config.toml
hidden_size = 128
router_score = "softmax"
routed_scale = 1.0
balance_loss = 0.00208
lr_router = 0.00204
tie_word_embeddings = true
optimizer = "muon_variant"
batch_tokens = 65536
dataset = "wikipedia_en"
Below are experts of layer 8 (counted from 0) of a mixture-of-experts language model. Rows are named router (the router's row for the expert), up (a neuron's input weights, with its number), down (a neuron's output weights, with its number) and show model dimensions 64-127. Each number is 500 + 40 x the weight over its row's rms, rounded and kept within 0 to 999. Numbers have three digits each.
Before each expert's rows: "comes before" lists some tokens at least twice as common just after its tokens as in all text; "mostly gets" lists some tokens that are sent to it at least half of the time. This comes from a sample of Wikipedia text that the model never trained on. Tokens count by the router's weight.

# expert 6
comes before: " | ", ".", " |", "–", ", ", ")"
mostly gets: "016", "017", "015", "019", "023", "018"
router:493531511420444562474500461476486489522550466456464593526484539479520502500498470498541528464518477576523541506512491534463455444576496514444483528547546515549501546450545533441480540487503532
up20:493443554485508589505459449416510477473461482480488501508513434562483529557487522498592572555479482491499512534496547487480470489554556429480478527511522500429526471480506478499543500521472559
down20:458430571441549542503513514546528484451560517526431533477519468464467495572441489514503515596535514518527540509543517491500435526482516483499491423483516488487442436530513512460551459471498418
up21:467452575435580495492508450520405495508507497532531488532452551480478473489462522522468440509466473574519530407516442491482483521610467558478529545489574493491513629423453518536510515482482538
down21:575548479450500508535513435514440621509504464467506493524536547502469482471435564491497537484478526516509463476588477515497419479577512432467494521534535457439438439461469466503477473451555579
up22:447510610506470536436439482537468482535520491560512514498547562534485452535542484478535489544437515463471499510492461454429527568488406466530566475513456460500478552531442488456511518525498560
down22:583469532489506460490477533532505491527491496457436472502513507502523476523454535562557499437565458545530455498524509529514502501492520533449557453505597436473533563521488466449411494462479511
up23:480489504493420534494494498589521525504545529494427443470447517437545453420453535504485528480434482508498533537481449417444455486476479436523505470498557488482590538483497498590474451525533479
down23:468495467497503588551499474512484466521493518521475572597503473505504506486452512521531438505456446474545432490568541534488466486412430541421525536534443558540469547509516569472516489443493548
up24:512485574512481440559531513425447478376537455577520507506501448498493463556496503511465557556470454458518486488478507518519541510459483557442544521491521502540443489427459561477495544502507526
down24:536454498471483536490516541512508440487499480488560475520493497462522430523426532500460496434612462516520558494543522481459441529469498567503534501544494546568408524565511492451485539511499467
up25:467534496548528478466525447465505503538542405540549508466544544473529451475569511450495445498502514565551595528496482480464527504496536470505486505456451459482425497487491524460477544486567478
down25:467543411498509483494540415520471569506508425523484447499489561426504475465529538519538465514467551568517490539478510474506424594457448488476506456485560457531462512492489547515497495532516467
up26:428492587455545504470508522493471464577476441497492510494499564487466456475511525543535569501418485500527540501545508472493514490511572433487464527440493448520536529529518510481485542477533515
down26:509530492554519423463508467562502519474483515537506467496500433536441522519550475472505408458498506527485407459524537527484456458510499513475472578446487546471525568508475501497521402502593549
up27:451527492532524459502554550492554549508526514481463521463453454528449461531533535535525485466500483426433483516425508476471506518556537443576515485467576513526518518473449532502456471484396548
down27:507520525430610474529464431532417496522459490479504525494467505485554511500526540421513466534498520476518529511570443477454439589455475513511531542464532488553577497515497466512562454510520472
up28:467499543482554562436512458512488430473568490523481552436493427520555424606455509457532499530506508476532548466488502517487467511550535574452483526478502501472555496520514534468517462538468552
down28:498514581518516552542478459522499502558428507419509517478443456478553540409446492470478506454479503539599485522491502488491491498480573549562480479578489495522457470507451492473485458470522526
up29:496515496469495530513450504518556535452461479491468446471460406484488509502480481455441460477494409539535479499506513539467535409547489520525473534577462486509551523508553481518488493519483481
down29:519473464443492535510496470465476503522451470489497545537545515595490484589569554509499518511556498492497555509498486468463494589534498515493482405480513480514388433457458446534537528526486472
up30:491542474505510544544475566517525455499518507420470532478512512467430517555500486562470532449433499563575502530442504569492469561489521506459520573461460506504545489456576596537445464531489535
down30:453483501530460502496549455504587560503482495406448570486475530463523529481451491424484582512512508477541590511506488456551481467526569442507526471483550504514451518441470457464560558523542481
up31:524510438456486485475487508479472461489515508492553489501603593491513440463547461535479515525535452496463489513468502508490504541488573468444429494485536476491502529482471476434524525524483514
down31:494541461489460563551497556432456525509460505470539503480518438488504519584581518454456544545475506446439456463509459487483450566557480554491518539516411469517519468465521554536499498504582493
up32:504464556501482543460521590494505500612513459509546487505533529538516465432582477502484541509494440463461561477464495505455521560550418472535450449477560526521465478511565523574476511560518495
down32:537524527473472504543496528617524469483451481494538446544424465586530500545474522524473459496512521551443500514536509490511461589511450504482523423484592528515506466485505477494524468501561513
up33:476403447495508499487457468478456476525564546486486534501525499542422448474513440489515412525527439424508509537542485483482539461459542502405533521545497444577484595481599536460552482502503502
down33:473557510503543484500459487525482500470527516553521517551494519512454523499562489512466436482557509507524475434456547493459518458486503454483499505433477454417514567509545480560498538583504585
up34:440532499406469491423460505498556469528540442523509517511520493491482516497593481530430539540540456470586538480523459493449502563494476476547501510473512457498502447573592524536508516513512511
down34:514507496551512574505530496440503523512506477493538449489474468474523513494471508496587462533505429550551502472520512397514472441408457509489481529575499512503485498504490514534444563590513506
up35:418562471426488534546477517466530477528488517557497511519443522550493503474491519537532528519467389512537521532482533497450509524570513502519441472417538523554504556489539547499456510526495483
down35:446480488554518489459450503513522488467507506509538492492512492531463523459496505565522503482490369472437481476535405530541558509496527526549563494496492457499471469502459496504503542498451522
up36:554469466499503532443458510522539530477511436468496418537512497368504456477483524460554521482483445510498540500507547544542486510565438552448593591502517519518505572557473494537505521469477532
down36:446501486524509588519445532398512511500562483583493458549489521474476494440543542475476501528530489493529557600497557483567506408505469500499583492535492442550466513492506544465492494496503535
up37:418439509609542524514487551425559557445504473559490477474523529470488461472581553465465506459480496541508474582499483497473487425533494482526481527559432505520505464470461495579511531552529586
down37:495515456482467523498535490497500524498561461562460507501487436489502493446461535559488504528474535536516472480431483430516528474489561432540442543535442485545499459483460513509513511486390487
up38:553509506449581486473436498481510516505491488505477485395510511457542420452473485488523471500408533500472537542484462501492452516508525486577467565429531488534546524529483579496499492519523557
down38:513498529466483526452459548456492474527472441551502559579437483422483472519468425501518561508486468509502490522497552512508489506557467593462456465489491516442510501523491458459429453506497518
up39:423474504519453513465465574513493565392479548482526486460498503545460432459543539578509512480551557507500533491474478499474474493444539511441532571540532474571503599463458511473492503487476509
down39:493484483479463455473523418515513457520508608472517506467606449504493519553499486409543514463482456486532578502585486563509631516497525562490482503455451473494483459529533463491506499442470540
up40:496524468411513456482602515493461495399498471534520530535556473409422474489464528506468496496504571485527523442449497527476449522592480533515508512518467519487566455459541471601466527567459477
down40:443457534474483535446431446495499507534560493502565521530503523419466477542485488549528521534453482514501449529573477518454488512546528504494492543513512470513487461545458543400565504529462508
up41:501525447462495574402385556443566492540551531451489517502434514441559470441512470455511464515466489564480529542536455527483445487518485449451477445525519551504564584456453494520515497515522505
down41:475480482438443505620513515523512493486471553562556428461505445502484451455526505518565488513547588524465539480466614549506495487475507546487490496531492491503548489542486504507496541472434463